Experts of a small language model: a sigmoid router.
Below are experts of layer 8 (counted from 0) of a mixture-of-experts language model. Rows are named router (the router's row for the expert), gate (a neuron's input weights, with its number), up (a neuron's input weights, with its number) and show model dimensions 0-191. Each number is 128 + 24 x the weight over its row's rms, rounded and kept within 0 to 255. Numbers have three digits each.
Before each expert's rows: a language model's description of what the expert responds to. This comes from a sample of Wikipedia text that the model never trained on.

# expert 25
What it handles: Punctuation and list separators. Sentence-final periods, commas, table pipes and list dashes in tables, match reports and taxonomy boxes, plus words like However,.
router:113151119101121128160150082076144120118115143159144126141176081165101126099088135138148089184128129130149122098126148127173129167145103124118131152092089151121115131116110155137143142142163156087090101118151129135115110108151135162122160143184132147150199125100171099117106138155188132154113139126123085164165122105157113141141141161106147145111165134107125129158154125149129096124129117097123155133167095146079127102140120146102146108109132140119126151111170113132134111142119098143141153146099158121119139120143087117146103157150103123094135087138132144126122097137140075118
gate0:123137144133122098178115119137061124090131101127114093094108172156130142094107144157105125136082151147133141125155127158171126147120116116144101129134100136149133105111121165163120139149133137089115126125131159110122137151137079106062107115142102093074126128116141131102087128161141116092121170118138124129101136123125101137127096190130161132140163136155110135133116122154099139128152139125150122144102098106090115106098118133133143115120114147128126160114128129156162129098087138128129146118146111126176164144120141148131119199111127114134093115136106144097174071166131053114
up0:115136119100165126092136097139147145133122127103131139105047159100165141138126095115147126137098115130122132096131148135136150144120166110147163138140133117140151111130129114155128139089076045130143125113126107142182153143088164131123156119098114131137153146109127168170118134132141111106124118162109145154114087184124158101138130150143114119133120142137080097113095082101118136123125105142121103152075102147155100143138110108140115097160098092144104113148133120143088131147133127162153131137141097114156113165132145119101116099117163155108147129162142092193128102180119128119
gate1:159130122127112138120093174156134151177123113169197112127162092150101099157070065111140141137121156139118149128111155131150135149127125151123167122156091144098113118131141102118138120134118115114150115124101106119093121099085123118146113130155157134179159160089109112145084157158126102151105127144132098128147090126121162157117124160129102161123139119076174088116127131104117135099119160149169120145154141142119119166105165107146104130098144118116116142131165123171138117190121124101101112153160158155116151114133120153124126183108091134118141136105127135142127166096145111127
up1:153116165138140152115116104140084142118111145134158117163109136150125111102154158141131137140180125144135085113094107133080110140123130168122137139135131126120110132156094126146185141097136143104148114124115144131093157089131099068139154062154144138102124110186121123084104151119124113174141146147187122103118092154142098132115140125134142127117138141148153125132103176146117118166145107096119118162131114115141173126133125161166065121119156128147157134136117172112195135148153141140128151124151092119108160110136111118076132108115158136108115090132155151120131134174142154135
gate2:113144129107109139156153112151126133131000124089153129109152116162136136153128142112112127144118151137112120122142107107127142159127170138139123125108084105107080090126118177159122105145100138128170127123119152125121113144130124107143101126128162086095149159096100133100104167129132144114158114153098105158154113147120131123138147111159109130098156144158123164122158133131138147080124161119119157096154095127106104172135122149105119142104116134121127110119100117161172129123151147101143120158153147120128117086140073139203112119115122122119103128151131161125124135099153077122
up2:137127141124133163135124110160127138098146142080116145138077150124134135114122130126188137078116131123107145135137161133111147134114130103136119128119132166155110180118133139077089115154159156177125096080112133159138104125143124125078132100148138163119100123124110145167130084161173169119160124134154106143115114106098083092133152142143134154129128140098148089119128092115125120145114166099094140120121135149134113068143153132136095119157099132119130139070101128148140163159138084124135110094155086098157155153145112119111172107153159123131161100128122136112126105126160183157
gate3:158127161138145103136181103127150145144166164139157135152137122112121080146122081118096082131161127150140120127133104101125105156107174108123135158106077129131157116121157115159124171122142122084151120096112114127152102133134139153130114161119127113157095129076135094127126155162126158111166087139164140126099124105164068123088094067106127136122097154120173111165142111088129154113121140103168124145082118169104119145112126129123132091132127143108125130113114137086167102115112093151175160141080136142155133139109130120122136122109129127139165144152124144115138121129139178102
up3:115084103119110116128107130136111111147149099129121096129117148140141098127122122142173130117115172125128137143118112156181110140100130093103133123153160147154135141127146106119135142141156100087107169108153134138127106148156122116112127085090145114105175157126106119119129085128129061131098141104137133108111114080117106144133168114116082095093091119148168162171094083104133157130113136117140114115101169097141133154139120152163092119126142099135149093185158151134167121162151118101128093098111089118148122114151136160183125090076129147106130138099114105116111173126118153126
gate4:138150152125130141120130143156143129139140159149130173120158151116125139068114106139107134116194118099170139170175115132121129126123148148137124128093082129151160100139122131184157115114189138117112122073157084131126110142099133134140158147117129147131103123120135121095134129131146151166125180131124129135118134095114138160060116133098067142106139134067090133115071109132091101125129131134147119147135148174111135137129114092100142126103115108133156146093122088135116138127129121172123103132105088093160152122080117129141116152125138109122095124147136158098139075110133109103
up4:077161120171126126104095146131146153123148102131122153138129104126105089151132115138109125115137096119116110111172116112111147153182129076153189150114147124117134092163152143138119124143092129170086131117129129083112117096133163125156133130077177168121140073114113123121135127110093144123149104166112097143148144161156164106147112160156129140122128111100093111150175096110145119100116110134131156124105127138124124101166108097138114164132161100088139124131131110161104137115117107153144062122134136084089075134154168136127151100155136137113116157152144135123103100135127147099
gate5:142192137098091149120130107095114116132129131156126137117136140128139115150093106091145076140157135126130132111073137133152145181109137100125097118138148132137135123116123159147158145081113124120112118183130118112120149119126119131087137131142126101084125144104156115107117182124168139140145117101107097156194144134126147120132153131176097153142157150127142130113110106167146117085156124092081137061134123147104113095170133149107171158094126115121092128144144159112103126177151138125155144147102147108152110147151135090148143106115147164138133156129143112139121136085167080151
up5:141147108120166131115133085154121144107124091115113166113104116083150171147152113166137125110112099126120149166133145116138117134097167159141110093120128096113124129141172113099146119118127143147095120102122163119128143133115131173148122151120152173162100135086154156160152131125105131087099125061145132113121138116129135135121122140100139144097109151107133196159122138127120136069144140144179140168128169118139150128124123136135152143147199151129109136141123124135117126145130124098135139112122134152099126141119156139133141077124174109144109113094130081120049061121100145119
gate6:131103114141140138123144124154130138138096113178094134089123132157126129144120111149128124183112130146142133057122183144124124143133117157129107108128133136120110151131123138122159114121128130104143151116128059136133101129134144169112102119124170161137154140146170141167115128145149167113119113125145057164138156114119108105102127126149121105113154170113146122126130114175141095138100113217119139161140123173160153162113135106112110108157092150132119110133118080138089131120102082150119137072116122159079122122134127162126112138087118135145144104126144108145178157145159102117
up6:113097119128150114173128171117114113131152136142136130140154117153094152148119147120102118159139083131128113098108112130159123103140128103107073126096083139136131136094113095103169143114138127116118158138140133137109104082159116139148143145124115111074136118130109114155111122123134152141121148139138100132147136140133123084159119112063130114132159072104125107149138054120123147103084178129100116114160078125139134144113153121156147144198101151158106077145159120119099147175121117144098146075128149123172115104129116108142085119148150114132132125087141087148166142140142116109
gate7:142164100154100106172144127120118093156107115106129127154126086103123128191134148086150135160128108109130127078117092151142117141120160085120139120090157141156132196088130137137163176155137125117078151137104111105100140140120149136144174121140120119124147129104172093123145121139120097111173145128102100165125125093135145133147155168072101109137124133124121102137172113130139132155138136145086156095128124122066138128133131120162166114133133109095127116154148115161121124102156122148138159134099145095156100151107097149119127163095151138124143098138122127166107151174120170140
up7:193161115177112114123151147121164107110124114129119150129150130169117145096165181145129124112118154114180122117135119131100109137087118140159120140125096160139131070144139144162091171140104102104148155116121121103131148141159127126077137136143142120147169118174130129140129119132148109089152133156140130123165145138145098120098122141153131140134138126113117123095125161157117097111119136118098149149121102101138102114150122101149129084124148159196154155128089150134125068102139134104139144130100132107139102146074166123145100144148155096155111149150110156123149208147135100123
gate8:128126150078116135104133122108131107133142083141105116141139085160104115078114134150124154141116120140142131109102129138175140145097088149130128122103098108107130111124106114142161159121129115147154120182146119129126141080079168162101131146130141119101129077135116152125148186118130110095120122189083107136150090116171157126123113164102110117118124115101112129179117119111159099127117107146141115117174135157114160120146104123139128154133188113114110133140088110148083115126128155122118073173104098134170102099099127081126138133120070162115123125111131091151113111123101145127
up8:120095135129115150136112156103154103151120112141138144152120114156088111113109114121143145156107145109145146129119134114153147128099130140139103107154109195128099082172120084177132133086163159105088177107158118084148156158131095133101141132109168119068092133091156136150152159097099116142123159152112068145144118099142143171097122151172105175113127109121131160129129113101130131114090091150162163127113139092145135140160150164124138120097110137090156126080158156136106129133130094106119132138107148127136145179113109126111134114093123113109126097104133129171135131137139110124
gate9:136140183132138112157145109114137141156112145144115094129100148181186167177137111124144110148121119152140155138142147106136141128152107137119156168115127121102147146138103115142148109137053084136140133137113157159148073108095115109154103126129123173134109146173107138152092151156112111168089083131137122144193136142160120113159088146124123127116127131107131132142103121121125097120127122117085116145141143141123125110144155135117151139138117120142102142098127098145128134124168093118084139124132120107183142167120057180145127094116126123168113109157116088127107108090144163144
up9:186137178144145146144143133128176126159125124109148176124163131155127154169105109125161147159122114118150111180130134134089121146133129152118108158111173126142102145076127128097129141122136131105109151113125120110132154107174120163134119127062087104094182106147137100135089158161145125161135099143148132137100113120118096146117165162143122131116148141098129134148155166146130152119156156163137133122116128093144150146080169106096164111118151119142128132120118133103155171120119175152134113131155107115148156127151099136080098105142108135132142074108121133113133160146110120189
gate10:146111179132126084120122104104105097088085160081108127143150111140123153106134156143145092136138116131143109149168114139124102129122121108121148149128112131148100127173110142121135114180156130068071128156127112165100104099118127113118104143191104111129148141141175149108114150131126140142133173122105148128133081090139150139152151138120101102158139124118118128104184144177146147136107174101141086104142087132112130139156150093116147128117082133141124126112123150094149115104163124134153174120086133127161100121137070127154095127152167167125118153112135138138127138126163102141
up10:129090115096102122113107147152097117119103117163127134151127132111125129101083119125135091108102144132155169147134098104149139151148133126113136140084140116111114148153107110122148107176138110152124128128117087153134142129136156120132121105117142138057107111084181128127121139082172133140123106127130123108120069094110094105130145122199101086135159131133119105172117110165093105128116130122160165084174115102111144098076072132165100138141127088122106141144129107109154107139167082147136108135168122113115160135130127118120144119137105126113137113154106091125105149162182136118
gate11:153152145118120093103126129128169114099100097095155067152113105155150130118132112130098091156104169161115097145112117120161160135092087119152145139134130148121132131114152164162115146120105097087125093179104145114146112160159109149146124147107114109191145073120123111113097150154102103163120100111095126150152152142153175117154080131164156097119125178118111128113136185172118124148128116152157102176142123130142144131121124112116110100137153118116140077111152106124102136117141109139112120150164128147138118143128095093142186147159133117128134138111124132137097140162151118103
up11:100132162107144093139155123120130104140134104117102137138111099090123135103124095140142171147135140132099148125121088116169095126159118139118131135116132130132181156127158149104140138133118127107096147138163154154162120178125122129151117157145156130077165116148153085120106174129085132103105118115144150126148148093129180160155141122118130113165114127143111137121152163094118109137161111109151101137110176117131102117110092092084123083126187139162128070108191119122121167140109151099141173122118121159129124112134120184127114097132139125133097129084103095134132081118101129149
gate12:126207128112124171119158135127146147077123126132129124147155089096112126099054112091136074107122133154128142098105083166134137106134138152117125127133101128138103130116108112137109139104193136167141126139144131157074145082154116111141183167138110166125143110101130130111138109135140117127140104144116152116137081128117094167159135139122157152153113094144132094111138108111092104144142137136173137156142102139108158145125126089142165131092131131125130126117139106102138158148120181153113134122148111139124153121093086127151122165134127117127135181089144123120115075134089134148
up12:076120158128150148089143107143125079161151128125159119159167128130206097147131121164175140127109134129143145152098108123138150128124112154108143093131140124109114137146128119192108132089120160140114146155147116147118142166105101094141170114139092127143133130100110118115151094121145119137164142103136121130135141138140118128095086104140113129101116075130124148134103112105125105151191173124123124119111150113156124132082100126122129109089094132142115154140162162159174103098111132102138117092154123126174184093117152121122137108125150145114126127094117097115156117159095189117
gate13:140166100138122161148167128071124130111120143087154140137161140154133127076119169127133137117113152155134128163117139143150138106120124144113132145163133134162093079141138140093124140092182108097160135087145130133096102137131096134126147138138133127165163107130136132140159158121125149158118128116127114159103144099113173141127129159101137156088151158108145128123116081120129086109108129124108108120153065132126106144150148079173145137088089140162151146140115134137165123160122145115160142117105109102155144135144118076148119199135089112139179152137167135145113151104141091101
up13:124135090131131110169138163114145159117112146123164137155111119087182143119095154111117122174136141128107149156095134110141143143135110125104118138149123164129125129119164146139104110069101111111112114156106089145134110125176162170123139166136132163128087125127153121101158172161133114149143136136133115113113176164095144138125119119153119133149136153124171129113160107099109125113091130092109095137143147155121110134115169125148168117078104184103117168131114176146105162132118097148114153128125114149156171145129105175153138120092112106125185135149165188145121107127151119138
gate14:169142110154125105137127117127135137117138095079107139101124123151104134153125132131086114118151129179160138151119187137150141142144128098123127131158117124130099119111127120179104143140114163129129108136129162103124130136142139150155120172170117114131106111074137136104145197119129119124133134111102136135100104154149146094117130199071155129128155115138132094108163066091160136192110112117098116121097112128148146182140082125138135119127115137135134143205101128145158158133135147138172131157123135148101119111140083126158122156140134128134097109151148141140151103112133094166
up14:148131168140119117093121125152139086136135098116130100158170107110116127140131144136139128124119149137150134146128139162156140100112121121117167132179090120107128120137127134132111112117151138116151121138134144107127125107110141110144143173105106089106144120090157112103122101158142132116142139131121109114119081121114135151098113113115137116099195087134138092091128122051123120092188142120155133110142176132153127088128137172163134098108190139077132124146095164119153175106120190099151171094138116118136142146127133148135155096086129155135135149115076137122101118120161090096
gate15:113093133123141179139159118103166116131097141119122126144169131102126112110149125135105136163146183130152125051125153133141094155165151139129109126137143125116089107154155132150129116126156149119151089134149093134134164100160110164101136087116138141153153146137151137161107145128190143136084148105125130105109121114149077181123119142109120117089127116117098150127127128145107101106149132108149174144133089118120132133106120153129150134137120154152131146081137167137165125146137128126142162157129154133107145066106118091146118137119140134090089053100107096095115123151097100145
up15:108107174100142110132150125130124091111136127134113117150122107146131181134144103131110158154156167120136123118150171104118136158117120144150112118137090133155141112099148132116118144130138182178093153080115157097108147126134114111136162138130130134168118120132136076116115107147155108130132137099142114151156050141127149150114141152165129113157157155108133149099125093090140090128151144096125097157182105125120120115119099158131131152165101116152159137116134119127085066119111095131128159131121128107126129116122046118185104148138162109126136124116115134055113123109123100123
gate16:113094141119140150129141115147156136142088170125088157118131108127122154123143126117098088169130118129173140101139100114138121134114145083170089129120098137117116148147122126127103106149100154107105081074142158134118103133106149173134137124132148103120137170066129094138141166064189142128115137109139095128138111101147142144139104189156140119121087121089090151150126107114107140115134155110139152158119154126120096088158117090149087112127126108118130114115155114142151091111130143126184148089104125148128143106114141130097119166112132151138069101096114142142122122146098100160
up16:128098129164142122159139149126103131147107113112105138171151163122121138140125129091093101068155158095129096120181101126076146112165099126121170149128095106101150120162113126216162121146118094116104160152105096167143149123105123090129137086138099146116155120155120153127112087114104132152146119121136141128140159131121159107146117126108127169128113099144118100144137123120125084106077121124064145108115081165121141124132154146139102153136122124092125106133115129096147106117099080135108130126145146124093098144116154105096147160139097112136157129122132092131117118145181152133
gate17:153115130144136136145106115142137129114171125103110148106123143152138142161108083153078135153197136149134137092141127093109134161155125127171160122115138122103113098126105106117136123156117080142148098126121167138129087128138116106186120130168122147131172121148151079151136125199121112155109151156095124137140116125163125134133137141107135142114166121111116103170129092144160169144171137107142134105169148182150106149124109172090126128127152139124137123135145146136196160176114154114160144148113159136170133085126105123129070139149115135142104120115140111149120122129159098136
up17:080141166132135168162162117136095151187156096127157126102137112154132122112143136116128142128169142116168144104115135134139123173159150145147142149104174102141129096150099130100103127129130146140137124118137079112141123075113166155122124113123141158115128148083103122134138119116121161127081134133128122161170105114128111154157161136117126126121104127119089135089112170181123145135142132127131147120120122079131104112152099169145142145151142165153111117123190142134115132138121116105140117114125113146097120149138120080098139161126167149127143078171139145132108143087129034163
gate18:122151109141150136117154125153088105083143166121095119150150140123145145147139119148113119138124185156114131123133145145167113136115125092147207119121076152096139098149101151136132113117149147146114137098126183154121136143119144153143125136140145147133150118133131156155113154136173099143135099161119120091100149153151132104147156172101132168151113170142108134107188116131134129134125144125095125085139139120133097123145130106110116142128109131102128112161081092172138149121111085098162148112114082114106115142131165175185126195182126099116123137143112136128102136140152102106
up18:121149190089107165123131114134121156151125097112108128146097143123084124128137131130139130122131091083120096124144071149149136157099116143115126150104132094113100162121145117149129128130141141184148129103115127152146107147128092138119131155117117132111098161172117136118123149121106116125153115107080135108163158129112132158106135165106142131097120109119089106113125092094129145133143153126179123165126172140166167130100081142128144164101123088168147131164147100123110125160136162139100075143125142078161126122100163121115169112127096137123142129059122072118123152113119114175
gate19:146132125102169103165106132117070128135173137170147103136167129082102099099112056136166128143129129127119109120120118130153141124154145122114114099132117073136080160132160145095125124115126123156172093106130106112123123125139088127135130170189139121114147135197106129139126110162171140134138113115100136171150173167141147120136120128080130161158141146107110100148139156117127119147080153081078154122094122123123145131102157114096111113154131137119163118132123117141130122117071134127125130143116137118086118133120126087127153129105121179121154111127174125147142114148105145135
up19:117096123118069137175134108129084129141143155134135138154150132119122124153109134089139119098149149107151100130124161112148107164120130120107124137089129088104130153132099114101167088141092125178160100155128105113162122135125116157119117199160105102167091148105125150133108175100114114116122107145098141158145131113118119107113160204095120127109141119139140115119148142064177127097106102068119098115151144118122145152183126139107131158161100115142111143114115107105161134142136129125127143129181143111104103153156111117124104133145123166130128146126118169102167134124142098153
gate20:119110150129142121136100124094143108190173130129141159156153137123129137103125156121076092126099121096128125140116119093155103105105150135114146129089074147124106138105122156100128102107104125140059103098112096088166122103115124162097140163219168117151113152101160131147092146126151141115097133132088113118159138122120109153133121159087154117119154100108158131124141132158112106129117112081134111085147122093149135112155124136140151099141128118117156130098188096133108117130116133124140160137145115164142100162114149100082138137152119125156133116153163166137135125134131089128
up20:090150095119095175155130126104154142127123153129123101128153163156125133072145144128106120153134113111127125089140144147142122128188145165123155134132115104137119099118136140101159110180129128102120168099157157137145151113167100140118124162125158097102102119161157103131146124087133130138141177143113095115133181137131121142106119154082126159092127107111105139106152080135133129144161118083160137099114125144112140132073131162112153132095105138121140127128105152119116144119151157164155166104131150130149119128091118155112144148202072133124100067120142143150147155091123112125
gate21:141107133127110109155154109115126099116157126157114124118156138117170131112110094110148132148122115089181145108120094075157118149150130125118111140109116164116104151115116157123150132124114117123057127120148127134126124141132089138129129160073136129144163141094100105118085108129118147092126124102138104116142111114119160179140108127148171113139121171132072097150105124142084100125145134070126130134155143086119133079119159117140110149158142151162158169112092126106117170134100155145098147150163144086100095121144134149077097136142166160106133086122118168126147147164138148152
up21:100099128111121116174134140121195131117127143114067171126139128124121140073104142143138145144142123109141155145164109127155124186118131144108133123100101120128139111119138121174127076150158116116090089139144102111110115145140151102149145127108150149125187131101171136152109132091109140117156160128167071123089076130134115128136155116129100142100125174116092116121148132174108088118152174108108092122139156119092109108124121151173108146103165142109119118143124135134125160131104175107090097080144133084105147150110119113145108156128128127116156094135120092151117129128134114110
gate22:114136134092098057076125120142131115109100140143079119121122118132111131141127105113160142124091126089126073138125103152134143112128130126134126109133105120145139136149126106122141179090131123122128134173131103134128132123094156163147141123136117163138148123091090140169103182136160133117104141080121130119096075135139102128111138152143138118110133119131078125109121062123092127143123135122105159096141152141109125118163079092149163140149160147126097115133116170134144085069133145148121136138123101110187128124147156132156119090111123104141156117077055130146126090121131126107
up22:079151108125125127112102117091094116087151138132115166135116132116148093119130112140121152162130125119159091167101161115135142160188091097168160150167085122138146116143125092104083140101118182183120167141122107129107095128145122153169130151128145116102103130125107102121187100136158162143163125137129145133125134136131079071075133124150100148113107111108126125108094120124121176140121113156112117117150120135080102114119115162139123111134128110127132151125129104079116105101145113132158101158148125140135096135151123128185145133119117140171146125120110104134147104076167147138
gate23:125138138121120103122068128110139124106105138103154135106130145112184112117159119069089102139135150146141112107194128121135176116115175100123164156120129139110107084140143138104159123127146140105120154111111162137105122118100129128127133107118108138129118134124161150124129099101127132119118084176112165111160127166134121071130167112112164107150186081151101086132132134122117108178107097169114124164132132126130107123126121112149114118146136130125110096198175145128165110165141142126125120126109142131142118134096116126179107144102139146131153138151132111178113088117150159179
up23:158122119137137127127093103106140170184114095149087139125120149142111167114140087099122102130153130101185136165152095115080148116102137156129100131147140141131101161144104143097167140159091122139153102125094086112120077125138122103079098079133147136123127135113130159152095136186140131187140169156147137144158105115131098110170124104162128163128147098162106184152124132119128084116125131133109111129131133126137092150120167111145132113132097138105156097082145109136060137132157098148144107124147146135132148099133126129110133128181115130129136116127133126130138149114154095115
gate24:182126112116106103108153126093148104108114140132112090167133101135096111104113144143080083126137137152158140130125135153132104112143089094101116127131091161131108140133141093146109116125072120136116115134134118106133088100150160156156151119085122144158109149119134133114122156108133108109158130048100111122129114125130101133134141161139107089119144161114125117112118116068100095169157130156159133180154131128170147081176075112118129111100145102136131118130121109156131131126158052122157150123080135123151104161133143151122107115150159151129141144111139121130108087151093130130
up24:147136141133112135131117126131149155136159122108132139128142122152126137156161117103118164104105179157109148091139140157141132094129111080156093114097153104100154163153122131092125123121097130112100085123086127104159113148110168141103158101121130132067109102086085092168100133144170117150100159144122095178129127119163124120089110132122150106136113131133162124120123111163146109111120123142136137088109102144113174100080125153153149159133123178137128117129093148140098155153157124141139159119102123127068150124098094087127137083130111118105080131111086115154077116129125123138
gate25:137111110152153143120153157137140160126103127157165152142120116152132143130092108165102123071105094166107124109118111109122124139164087073135118137098165173126144106121118131116114189093143176076128141140137102164153119099173160149125164149135146111087180137150124166123156122128147110160126137107131109113146146160150146128109143109117108161141126143125128150134152151143079092140107099150093128094136056110118107175136106106140119154127074100163137122115137104098130139119132105112119097131129114133116110111165154083133115146127135109104117113125120109104161114183150122118
up25:129156110109139119084114165111096135127084129145158134134110145125126148149136115148166097124097142138144143134189122085115133114119133122135133115120141110098129133146129169120104131127138091126073155135109123115100143119120153138136157148125088125158137135105157123070129067134138112138124083145157120143132127118120141091101102119082130147116150133100099112137152101130140115105129143112171082126106148117139123127144108144095117104166151156117154104113164120140105133107115105129099222109086156152096175090083098134170119145089169111142091089153121109137146119151131158097
gate26:123130134110151116133139068096125149112144083122121156069139110138071135120172102132139161150169133122099119109125162087155143147143104123134124159142129163100093146137181104099136149132129120106136104140134157163111135117158105136114145134089152088154124108093110118142128129134140116136119111101156084144138072107137140146152109145130149129075116115156086172144133128121170138169129121138118124144117120116175137150114135180125117099132130119194145119111143106126183136077134156146124152133076122115174187109110099151119143154154126169108128146131136147122103129115122123145
up26:134110189143127133136115125168098147122114132124113125154130119114141116185120139163131117098120151148152123157120096126111145178067150131116081124134136161146157130082133148159123112082137149159103192140137113121161129128158112142115104099130099163101101126105067155119154137144157122155119164143095122121130149160115120106148124109129166130136106124124159120129125143109111119116096110142144050118123128133100138121144182078130124113162126104086136129130136141130096146143128116109075161147198127106155139134089104109085101122133143100113118142100125166156147119131144136150
gate27:131117139106112117107187121134110139163125152121127118098114121114129097145139118123168145137154151087129150112142114139105139144141106096114192121114145128132162096113152126127114169157116146086126153090150124113117109112092153197140098127176091172155167136156130066142129118156150147114124131097139108129154123080157176127134118137106162116153135128140085121153141151145108100165114109100096117132139168162111133089125112134110185148104134145104115141100142130130074126152121106117120134141143157150107132170123111072137136096094065113104127132090138148126123123114137112101
up27:152131133129132135114107075204105123127119142122100151094115167106138128095127150133123131137144134129112169134086129095071122139103144141132078158144092154144089139150138151139129143095143131134131156159125144093067148123135111096117158122148149143126109119171108105171132109122145097151121163117146108158147140129106146125115183112128123156120162121127161127121099136118158134162112170126169140148100084117138139135127113123142146158123092124129109144148170125096113147071083132095102135114153132103120112107066132116117105134121110145152165124127167150077094133093132168162
gate28:170122134125111119100106127147138113127173160123111166097133112141146123168134109126149132173148112115130169087123093111141125139174106149119180125142165126131131117157105134136168128103103151150137212147137118120146114151146137129152120144141112133176165163122149131137153075123116116142161139106125135131113185140143145120131164158091125156120193062124112135128155107102106159117111127118141129166060098128130125086096120127151136147101101144135125157168192128134103111136167147150102119135129120148151171108123093143135129093125126139131107111118101141128121120120139154092
up28:111123155130134104164128157088136110125096130121125108143107134115115151131138146141111102133119117157120120159096114108111117115135115152127125134116150143131128145173113128100096104162164080151147089137137135137100105150165124169149130086105157128159107120120140115088174101128088112128111136169131175111168168096114140170137104138096141114141104119093131100133149102109129124104128089126109101175114133130112127183103112153092132153128127088089149080127102154151065097143178165125153119105094122108151150109167142126175150091167123139143093128131119117075136153138148090125
gate29:081103098118112143141115106103100092123119111121136111185145115138122139107109165179117125167146118147165116116132161105147149143151103084133155138115147122132156136113106149097135145110122129136092105163117122159114179122161142111132151125128128127185159107074139132102117108132154154133153118114152144150154149115110131141140155154130175159146154116164089135159137138176156154112164146152135139120144116118099069136108102094075165099144101152113125103105146091142107143108129118141161159102115124073102120127120078144121111111105100145143147117149135117117178098163110113087
up29:099115082138115152138142100108141136114131113126131085125133178150112120125154149100147165175168166142130150202139110145146119106123124156143119142150130107136153122070058146169114138130147112099108141140120102126134128120143143112105129114107141122144142145165117143091119102157112167137155118092137141137156148116114113150134141078107112174141118133178108127178156132123084071129183121179099127174139156126125133145108098103118099091105095144130151101096096154113123108154126112132136097115086119148123133095154123096130116143159146115131126153124184121121148127110113110139
gate30:132136101131104166162134133118144174123153126142111105126142144131156131125133136115088126154119126154172163107129095111168135145117136122133139112160125105131145113105120161143154138165136140095160106163125116128104129113130095138075152165159111156174161113132173133156148147125077101119099114148129089138128162193183130097135113158130127123103143145168123127142142119099147130127136155117087111147141143097149163155129120125116055165115147116171143165126132167062146107086140132130121146155107122108162108118129128094147144144130135131124106134193142133108068138117115133099
up30:127138173125124140118095130108143116175152153147170157127073156117100128097111127106156140150113106130132166144163138113139152127125104155150143141126131124140103144149097093133140118110116159165144111120123127141143090134114139160134153110139144086079142128105178093146141114108124128146139113166132140140110187131113103090169127094161099120076104150091124126141105091088101169118135148135116143112084123104103131131122167161126178145131126109133141137132136121118094143183121113146151137151146130062145106101134148135150097133160142090125111143062142138189161123152135123152
gate31:150135101119113139154150112081108111111138123094098092121152121118154130105146072103113097187122170126164132116143186151134112125180143140145174133149112126167143179138168103123108137137095107081119137138147154079152141130107129128156148116098120129136142127151160117152095102122148099134126161121125135110136102109121158134149140180198112123136114135144134128153137150125114105110145157146112140109100138067128143117158120108160129121116134096097146135108101120114163112167115121136086126138140168124132102076171130146142072155128163119136162145097165105117116125152104130134
up31:151124166122114165073145149117152116091104099118196130170084133124129141119074137143120125121116110164111124136121131107171163141147102152116144122191119144130106082150126099117133089118112166158144135087143125124105089171155123108136159152175145134103122134118083139115104131115121116123135085129133109151158135107134085122137123133108129080095136106127129098138133128110128154115107107107065149153088122137069138128134134098099144136170106137126117134112143135144135192101138114098135157170113160117168133133120146130169140125104075144160128119130119128150112094132138107122